Weights of a small mixture-of-experts language model, trained from scratch on English Wikipedia: 7633 steps.
Below are experts of layer 6 (counted from 0) of a mixture-of-experts language model. Rows are named router (the router's row for the expert), up (a neuron's input weights, with its number) and show model dimensions 48-95. Each number is 500 + 50 x the weight over its row's rms, rounded and kept within 0 to 999. Numbers have three digits each.
Before each expert's rows: "mostly gets" lists some tokens that are sent to it at least half of the time. This comes from a sample of Wikipedia text that the model never trained on.

# expert 0
mostly gets: " re", " dis", "com", " co", " pre", " p"
router:486580462542526541539419477586480522524488540522548532445471409438504562510473523465472544579482545490491489463498514465469462480485535478525463
up0:556497578492426599480468474528543516563477432576473493475551522430512545520477499507552467550500518467539522427479534445484509545506480480582553
up1:507483586540430513528495500425485537554530538488540516463571489409581535602549538595562510530440461539516515458551478486506481546437492417457578
up2:558546515448497492551544470478425427506469479584477475466577583448437554472495511492458539494495522481488547510560549521441571501483526605374451
up3:390459417414579430426512557588476554495444549499451462477420483473507453482455547515426612479502482500517559494507424575476469503489503503534468
up4:396550571521540555502472483577431509579451463492511458551560465482467469466452471561402563495463473456445556456529548475535518504558546588485439
up5:469488432492573586526537588404576399448507473520499526606522479522502491508490522536405488545440498528533506508487536543558500487499477489527448
up6:492525542544464504459492517595541483460410577583513500448503513544483466460508488520519547474518408515566460516424491449553468471519469660464489
up7:437424488639535438569512503482504457515533398535546506642497512437362508492483423559554553496495547503432519503506442535534561511518523488519537
up8:493497435500580516426542442500489442451477502459481598499524527493583520517562431539415519470430496416421539356511526567455554498405563487418512
up9:410480417433408511629530536475439469569376565446491467503510434478399504567566506496496436435486441447595530494521598431562486537535500535529544
up10:485519480495549556461556510561496483543510654488484523407498495469514468463505540513516662458494450554484540578487467496612580433547625545552478
up11:527462457496534436461456392485431500395454456572499502484584488425425523499489420394469487498506544476371359469518508561401540515506452494426513
up12:532538533519408500470529543527481462385436572507474477470518488536421505498419532506545550565440537586500579509493518507433554494495471436484466
up13:465481483486645512510521472512511478395497544437542479484527465487471552559604475437464542522338435464457526533522532510519516388496478497432541
up14:502500546579596488397493492455468527586518461492558452459544357445426520556477477478561523486410508537487512523467554514506508507469526413486485
up15:482500423427532547553571581493480484455483447535488386457486505449560521463459545506515537553525467413445551513491609542449539447528486451525544
up16:503509490536496546502555576431429463457499499548418511600460478495484484554559496472472561537499508474496557562454468568514488540483517469484496
up17:531599478586518500462499452510443558470576507528452517538481467483418420534495444409528545455493480560501483486509548553497488513480571411430593
up18:528499484428537469445531503470447494569406567487475501531598460549514493520555566547475545451472384540507456523587492534428493434443517486368487
up19:545497506545517588486483567542539475528468551595580591426480445522541565442508527493559545543434461535537598518496498493550514520520513522583558
up20:490457423521603542476403378526517463530591478530429458515544534552468448488540455422519561517429541554512515434540451534457454550437557520528490
up21:423440457591468454460484480507528441426398562463512485509484528505545525496502407420503601504518455440609498470571536512521455492488520471547454
up22:420486604588469515487479424498444429436452469527486564468500533517471514505460468504487528509483455527460550514461503453574478569488558560542404
up23:519547522427493467518415475532499571681476528531528435419482505436540473530463507445517507538528489485584506406447379391553373611523464587469575
up24:469470563459463534516469495494528466474582470617620471627492432463490541533595497421528468565429452442431407516498538520439487428432509461550533
up25:434491527461510541475449475533491531448456524516528415467499509531414482483396434372329516531509564479500424438423444491467524545530514515449493
up26:465556495414542467473384484503478553531536449559481582429430487464512513426554400413475495502471491511611518538524527435458491490484549510459416
up27:515569486511392543487530524503487524459552501531490474472508627496471515464485506540421486469545494446452511466471392607421497576529447510504542
up28:493492542588450497499502527518585437468570482562585453569458411527460529520488514464494507534463460486468586517634464536362487533589515431476503
up29:521509386527635453517521376566549525563484446529479518489512592523531470415498538395484529477569549539504428478387503415480482530481622521509518
up30:561504431434547430451607442530520447456536420461540506455432593486566584513560460498527530458527484519478532513478521516432535482399528536467431
up31:402417385460454525551481496475458527469530513475489524597479498551455475549488535559445483378547442386625499389549494561390501559551473410454508
up32:434511471591464496443584544521379431558392535469495586391521485518514470451393468457477520475524502542481447567452540448505513497485534565591515
up33:505460431469522467496451568485563446480518418535465509579487496549502487527529458480466479391499480582535475430534470470470549510461495495438477
up34:566509569455546482487459518627455519502533570429503572467415543432534477491456512559517517481543538491518473499528454437523442506483494526483497
up35:445479532509512606604410482483494471453482528570506554488406517546463486513475456509486509481526469430575495389488449443464477596496437546463464
up36:544461500444474506492531433447550449395477535589438447491476431471468493464441542440509471499536522570508526525571500436493481525489456552488429
up37:442468405533541498615526513428580476533513507453495464623479512548484507484388630478532524513505406626536460545497497419502474435483468565457496
up38:524456483456454485459533426520452538556506451531429515425521482437499476518489484490466509434568438560524522462508467513465491506514393538505610
up39:456508506540473519525484500499502522438508511505483491591450581484549530487484538494513464501497516519480487448463416476543392360486491502461413
up40:535467464492585505497464449529555491503511526535588549392519580532483494571462435439508527458455537485540421427516453494444404519495530558490484
up41:448431459586471554498488553528526342492556535430514511496560445503408578502527572432569585488459508510397548483549486525486419420458514436433538
up42:484454554472474493573521490623452547492598589534550488537539536390542498435452475530489437570547561463602488457387468430399430555428519516604488
up43:543508516594551570477520463567502533467612590623487467496532418499553471539523427511520505568385508444503504516485442514498469551466564448523573
up44:529489521548499511521506529441497543522542436471479494478518474506363451433454484379422569466430511437482523598471524546529542475538552474509581
up45:506416502520525533505479532542496492522474531500566525574498452457525518505570457447519464471544533566536526465550459487518464483482477423435538
up46:471533484523572587574491583539443536485540509521514496406419457478518529414469488573503479421450426490613472515553474446582516478557551576500518
up47:537570569420461531508527523472517477429486509559554661413507441499427529572535454433438507437467454497585519422547538507523538489514522483536454
up48:544499536552543521452449516465554534549568491505428442493526546460436512471472541503459596542489491538489485402501523644407470577473468484488458
up49:497523557507482572432449454511384521397418522457505482420556431490498493440399433422475523554482555514455571482470457454468481583498433454503521
up50:433506498482570529508400489524389532582425530566582549393419448535521486484481503487535556530405528452517476477490408452539470585478521515600422
up51:452499522536535547489441562494504509491483475430503452483529552527488457500471445438507564560411582459472434516500476565463421464490490504561501
up52:582490506581614490436413519517526430552565524576613532533516521392479504567521443413547538523432559531414507430429569488475513519392449534531423
up53:510544460457496528528466441567557512541486609487468468470561522589488512517484568445466590416512560585485512439548426513475457505534541530552546
up54:514480512550483508552384569465460471615503542441475477514542496529563466484435497486398476472522484507487500476539551484564440495546500494502476
up55:522515494463490541549418473563528539462501478498497554449448534467573519453431523540484466526513483601495552551522467479440502552418567506482476
up56:446510437610528469515423488481452449531605531525532504561524416487558563485502484551489429499366497535474486464428557544581527435521459456595465
up57:432409513454500479500486535468352475487435482526399425487481462526472516540398510393533518462609415502505523440449546450449510504604529541518595
up58:438452498418416459623487506476542462481433490453427481450473532393465463461530452505520540496553481551525443448484544425496498496522558559510506
up59:553531453544582466538553435636595468499566548539432473537479486390552535499572465504597500543520554519479494558517432303503540543492536538491460
up60:472499491565459595545394585613554460493535466475436578471545484486417486380475531506506563500461528572529547507425503476482483467466469502485526
up61:481485444521564483502444459531598443522468535542604571552484538486534518483475475512555543613505511522565472554466515608568484531405560501495459
up62:526459489554516438523482545507498534496454514483492507429428507444550505571559561484546454517537453511565534459526409522611531443507556548437403
up63:531432534450461479540515464499408537520494414429518426498437424451466510397471469537460538431479427483496497462534544457540396411455510438494584
up64:378525494516522523585546501450558468514510512553473464445494459517489482559494488459383493541476402567514479555577517514450566555505530534477454
up65:431507388518548478459439445468524475431512510480548538440435421520456527549558504521438501552400474541498482487496531517429548496506508520548488
up66:492545523525483604421462505567374536456428468501532525462402555502486486473361409486367556558532479521492474499440544468500549529540485541461492
up67:482508546548499541553471532578492522458520455633556429464513471574455431517439450408534494436497500484462573392417544453459521471516527352544519
up68:507467590557557480562463514510529436559521548512480421555399480453631504518490542524589621434472410561578502444590532531435413464497471525498496
up69:445503612488525501540516453458557416569548464460572438585445465427458535491494423464521471524522558485480556410484538613441478610507554519547462
up70:504400474569420449544561573502523432514545533462502434505572472493514511485505506469510472474425531539405529418473576513479480565507556536516484
up71:506542557580508428537522440563447423502479528583549542478500531426503510468586507455474556578578538561471443529526401418517560485547516599449488
up72:554442482385509560434524427505457509536497436511466494518545483511557477497478538432562453470561457470485444434536566478466441520524494529547524
up73:440515510404485484501503498460447512523514492495474496564543441520495504520434393448520493481494519486540490562539543483507524573404586511452388
up74:516510497473584526489443517541611431558530481455475486476496422518488509538494488457611533518465555521449548490446431573463558553446541513506446
up75:387490544479535459579490606629452409568422535535483451471455497588520514468511527491568508489473493555591562498475357436510417482496584514559506
up76:402461595547487441439565497481527490487465523482481566450580532439440452494416431483557632468480402412452503534566471454470483389539583464484432
up77:510510509577535481454546488510460519492509475431495437555574584508445500503545482487474481532388497553458530379529456504469514447507508467578400
up78:609538504425484485537511408496545526567377532446490495501548496570473480481453495417486457442436573504510459524433459467502558531381522511491395
up79:499551501385476520484477454448491470448517541514534575479572510471357507500485561484541490588442508545550572457531506481515522482470531462422588
up80:538495408531659487554480434527509520544474563551500510392453459498516486508480451510510512495553529511465457464475479555468566544493582536456571
up81:514435455481485532501484414536419563539453562548465587437540527541541532500420597418554514479486541590528508510473430504512493570521495452514456
up82:489380458493515561493401492582573444449482480442550540493442537474525435520514518532478546439526525512496546415455442402521529482487545562589421
up83:461546525493561529689407492576481472462421537542545517606444466466437460540416528453478470513493388463505499463540489477467448494602490463461580
up84:477484529427535509478633500436466552504548558565556496523500527344513471561422512536564554463482463479556480497505565451614451475579519467528448
up85:636502499450474579523416495445612475486586468503469482512551499481472546508507401478591551480520564501420549500465524554420468465506489506586446
up86:475532445537505476580528447496470432445393470469573596466505540473524521490431532481534548493489557492553430490537450550449471560590458500463322
up87:444505465572492485449414416479583393555459433492477447476517541441488527489528448436549579538477402533505480545527536540484489592567533483443600
up88:525444451528550486436502467579558522598519518446573517367468543495445502436518620442559609416421556542471456505486469548505534498480522450556543
up89:558522454453484577480539493480545545466513511524539464547454488528487469450494549430447456517435550477498441533495373426348484524497419435511441
up90:322461466594546445536566543505508510544503496443536447369550468500478520502511500520486486550454497483509577498523562557526542401451499492461553
up91:526486518477510607556420463549469468611394565441499477462470438510520445484426523374520497464421531464480510532469492539574477446486519539536449
up92:495523490517550481583522520595445418502498476446491542587488372503487551465477463459437463528451536527462504467551532429406546437435539485487380
up93:497464515525411561485521596564456513498483456519499494598570442387450506441457509525460494532494505511567526600484454514358472547578497512518527
up94:374412355523633520572489469555540511555407441503501525437453415384487488422487505491526512528460506537483477560498521583536519405513574487480564
up95:509417419486512564508555404579412523456427550535464460601500526478495458453381510436458565361574559515539378482513420344474508525490486479465500
up96:530498511492505583448478585469503475501389413571498565521476494453495492466590390481524541482531456461619462477472495477544364421482514545492552
up97:495436563512459525556462528546492377534600478485560567533552394462457479505516481556478578456509459514552462480464456484535487494448505642564553
up98:428518555535527547489426411542479429488430622520483542451569480553512424474464495524487549508377515506576359512462509447495483514425523575563478
up99:560584589593509556509536501529493425552505599516518475460541448400583433535470495565585452426543572584540458530528534475525466554492474486480544
up100:529583617508536488617482466600523537498522515450550541530557486401499491409488483514435461508428446498571446529522500541404542484449572474501444
up101:408427586490536544493513444540386521364415427493526498478446470479544508453458506413519483584459379531529505472458531509486420414554456475489550
up102:433443514552391432550468624623438472495524509421413548474442535426444468466465505552439509463530534553478455482489506470522530566462539472529496
up103:437540468532559478493520476500489417513554393623606508583505541470522517494476503478505503439569524534557508573457580509409520525485493486478558
up104:399500525542516584594530455660400513376491507483490493541556462488491514481513544491468494495455480550482512493504361404491435438543553472476480
up105:516513485486524512538488493463524447539465439459533512533473555440491507519548543470416486514563519582418488456584512441459477498541430571577488
up106:529584514523500522501523507587521577502491578501555479472504411456484404435480448382508530521507508496547507498559526556396388580498532536513549
up107:373582497524507474615534463459529444482449629521395534374489512484450423398488501444531519534544433561514512536667508510463505520513538557404538
up108:401477430428479539476472584523464533498530501508472508510434533476398481493447457431419519525553530522484472463573476405476542528624587476547489
up109:427468517546435509562550580592471522583547575515482542465457484476463477485415517591418542517565551524528466544552493470497530366560437606473511
up110:415487524552515489567526522507416444526427527439482525490516540538421527482525504482528552473464494508448539550553454614398466480503418508553477
up111:394499507534438517550523518575509557507431533407464501476442522508463492395497562436470457505569528492510441604635508433504546529491535563451505
up112:473516506419504470502560561529539477521511512480576508522531515398538470527334531521483496496557509447453505516569517517403562490510504467480441
up113:493497380406500513548452516566494498541567571518479539559460487482495514543446523462473482454484448550612472442593421491462486482527537469560439
up114:483459418473503488485558487486587553494565530420471609529480472514478519482498441522425496438442580517522420499611543480366496567501476479616465
up115:479396532567499469478576609541496499486496503427532484529512454441486476482498531426487562572536427413514484433495510559462440385553457555483548
up116:515460571536521600527500435506470492472487485506469471538476521423492560442505500427544526512465578501564443488566550491472446548566525480525390
up117:494450507480500530491424499553533564491519515546508497510483508461442514550428515468484506505554499520530444375516410502495457556428485618604511
up118:519471462531476572530488582471521522555530555616474408500437449504563514435451530373541538558551549505539433559470479479486449632503439594561554
up119:384402369415481541521549525532515475453395457408449463494467492491509492429540540498503567477537414443570488543549551487506462502440531576471450
up120:525466507503524507534419515484483540540435478520555480493427390532529513425521486485473530491522519488516439538407604626540501622459438553465573
up121:448558526616530488503499516542547517556564442543483469515501453456476492492571437533450520558449626453498487419501481462414442429482515443598480
up122:460511528400438672510421570505343469486471545537492517511421462440454475368481490495516532413573536480461505528514470438459481675613501517502562
up123:405476555586491472630434461603468463496377479477421476498500462457476532409482540483559511555465532574466524566446473483437530572495520456510499
up124:469452428427564465526403491546516530352479536487375524453475554511462509474481536453497508507451546549541466430456410488476449496464510430504451
up125:433522483453572490601524511521432425485490494490421477426443490508507459551530531583539497504490571565539550555474415458544466553462537469475496
up126:482464474544513512537505507468536394440491620579499481393513545511415542420513544467546524403512612526500513507486502562432462415453588482483481
up127:523492484495499515590514513545489504561498588486475483412529551397441469426418536507484472516469430532576468505479529427492422417550538512557408
up128:557455527505556514516548446592513386541471521538423517411482478469522485505608644490595584427456500475458551373536402438425445413476572548447529
up129:478531533543476524521515502526529459508438557487540605456482489452534434406426539490509500440547459598601495477533465450418437497522558534441440
up130:495443588540329497567532458580539502498497446406494442449500474525539464489459571457518490496496455545512501583622528481530480521481520555529477
up131:523484538547503483537496547579420513550463500497471436493454467479454490421494551581492428500467511519468477502550423511416493534533540537511569
up132:450532575521463546565528519559517537476421497471449497489375493496517544438448533467399663482486552526485515511517506539465584551561453573381568
up133:534466496546592522464529515548545429540422558565518621448568475523491474443453438421513542428525553525439616465431529514460446524444592505597563
up134:535541458425452521525530475498487442487528604437610378549436560523455496507457479473496402514485463476474485431606538551457518530538558597543506
up135:491507475414564492558542460458497515514529563417493462510511493507496455444411473411524456475480468485453528493468432566422469543382560517569525
up136:491494415496493475493382494514508520522505530603555521533466461470522535569447516420470498550512492569512373452573508480390470466527449472495458
up137:497510439406601464534488557519575518484500465456524560504398491440461429492538550523503477539498525524501470453591458555501547521448574452438446
up138:468472484543436552535540446538502522564562515461489498498574425497496499464467556475495459599529391629538495488470479411552490500534489487502578
up139:421444403509449445530493507549569419596534546538514485468448459442465536469543507458487551505481424514493511487573434493440413527528487480473574
up140:528472602440501506542469491493480430542389536537483475524462495517452458550475551471454507525493476518524505423584532439543464498463500466432499
up141:439502474562495502474391535597449507548611500559533554458484523516515518487497508544467427417490496491509504558498533511509481496514558488595531
up142:537580560482552441508554618408511395581550555580328479469517503495417454553507472544503528475562527437514502517500527556493489439467503526468469
up143:469540514532538570526553446535547471463514473522348460371491490545522390447523366491547543495501460490520487437531500579486477543584463420448474
up144:426349521523557530508534456482497532433527502526404445578526544574499538462540449473560472540453558477469523515493527543502488607433489477517481
up145:452580447436465431497540554487477568589443604538472507528488490499440459518483533495475573473470446533544411586605540532421469427386528510563488
up146:494580596587440550582449515528451541543577584478464503474523491496536463576524566530428504518447505398516466473598513469540421322532475504400471
up147:606556463454537557490450397497531488502537543453513487478481481491561525440510552449466542515408550561466435576570493424511436492498422536542489
up148:405510497548489503515544507414558485475446557463453487513470468548497477577561505490513529464608496459547417494436488433611431494437483518462489
up149:441481462418498554496481424483509475557479614559420409513527526408433488476486472418407503494447484508469475516520498545430522455508473505512456
up150:428441596449513503545494489470482389561449457468447375508435553554481520457489497456447519535588506456518436561575566512443511568546532412436444
up151:550414436530555590479440521517544526510598507463477502491451562497447528416455567537525533481416586448497477559410544443547443518476447421444487
up152:460457374540498516518505537599475453472470476498499495583498512477505484461605554474517426467531504526515535561419496438506458512492471579510451
up153:517446493528549528525492569511480497443496524488482427477467517491503505451506484481448513520392447521466539454604493518549535492461511488578527
up154:436458403447475557524503550387558420409381512508413405524486489516497492534415505460473562469368440538472497556489528557483548544553440518524474
up155:326454583543434540547466489541442519424513604480464539561562445533518508474532542469492526473415459540460388533513541541519476527478444583452495
up156:447421578492404500458520614571481536490478539508517506430551427490511542512525498503474564510485486515592434512537425511518437533483419519560472
up157:497504451545552481524487559525522532490449454592483403515460519499471517461516457437523518531406532561366564495446483628445561551442514508586520
up158:517499503506544519567458539457631425601523483482401420507426521460424496528572611536579479456499425569536462486565462469494497502576548458447444
up159:408476384471482471562558505495488469577458472576537453524469535510512437529488463510575510457499479500553539504474451523387530395500574517447514
up160:425537536524550516463551540492457478505394532507480563421359550462556383519509502574534591499531376402547552466451450533513447553618527524562550
up161:461559532527525461511432466509473453498473609531429681520495551555524489456490508450456495509475531575572463532403495404529513481449562508525478
up162:424518538479512521445562479494494535535478588525562386468470558420526489520407561468425438455569508473476469511456484527328447439459480522490467
up163:507528443529464441501513528611506527513473467465511460499476532456562465426544495355567540467515486571511432499484528457537543496563547581487532
up164:519532436410499533530504518576469525464460565418399446377543495461490514401503606517529574447437483543575574488548527475488456369446556486521556
up165:487501544484478491515469531476454431481548612460629513536514471484480540522419552449463541563493532465485426456593534522484545546533471494560506
up166:523479513545470533554581547608579502377447535592498525481506453484424516441447522575529532494528476495589447461504407462470437497512377462548560
up167:494496591505577514478411456598479489533424460493538516452506477532550528436536446441609546464499524437480561500466493560480505568469508479544430
up168:576468564535449443532541519474498444504480430550554523506497532451463538425566365569474517499501518486406577546401460534454467503514572492527447
up169:544524606449474482493457562463457418534514614482570372451490417478491476529426585486572522488545488565481395588646497419579420468482516575489450
up170:410425481496559446547401474464445447501451451493493446444574454506503478455458449404458528448506559555463503433453531658468541498493541520570583
up171:462494478460561557520458434519524453509487559536482542506496467480494535423491549462505509462433502440476425510521510523511465449475627497576493
up172:472522430542512541496514426504485442377360523553483481469481502464482519475532476514535595557481384541521525500522502457457579468519579483423432
up173:460464503395468628495374589467505505551466472456485530446573470511491531519368475483366475493404488497459512462452517417555436496429515431527502
up174:450474574583510594511487560568496508542367535559530468478527499562499542544522566472520531548401456485564502571394530523468503361520458594528521
up175:401498565547427507468514481495432506467507582499513458483600445360518527513487538490553536537443499562479482475570522507428501441472434462591492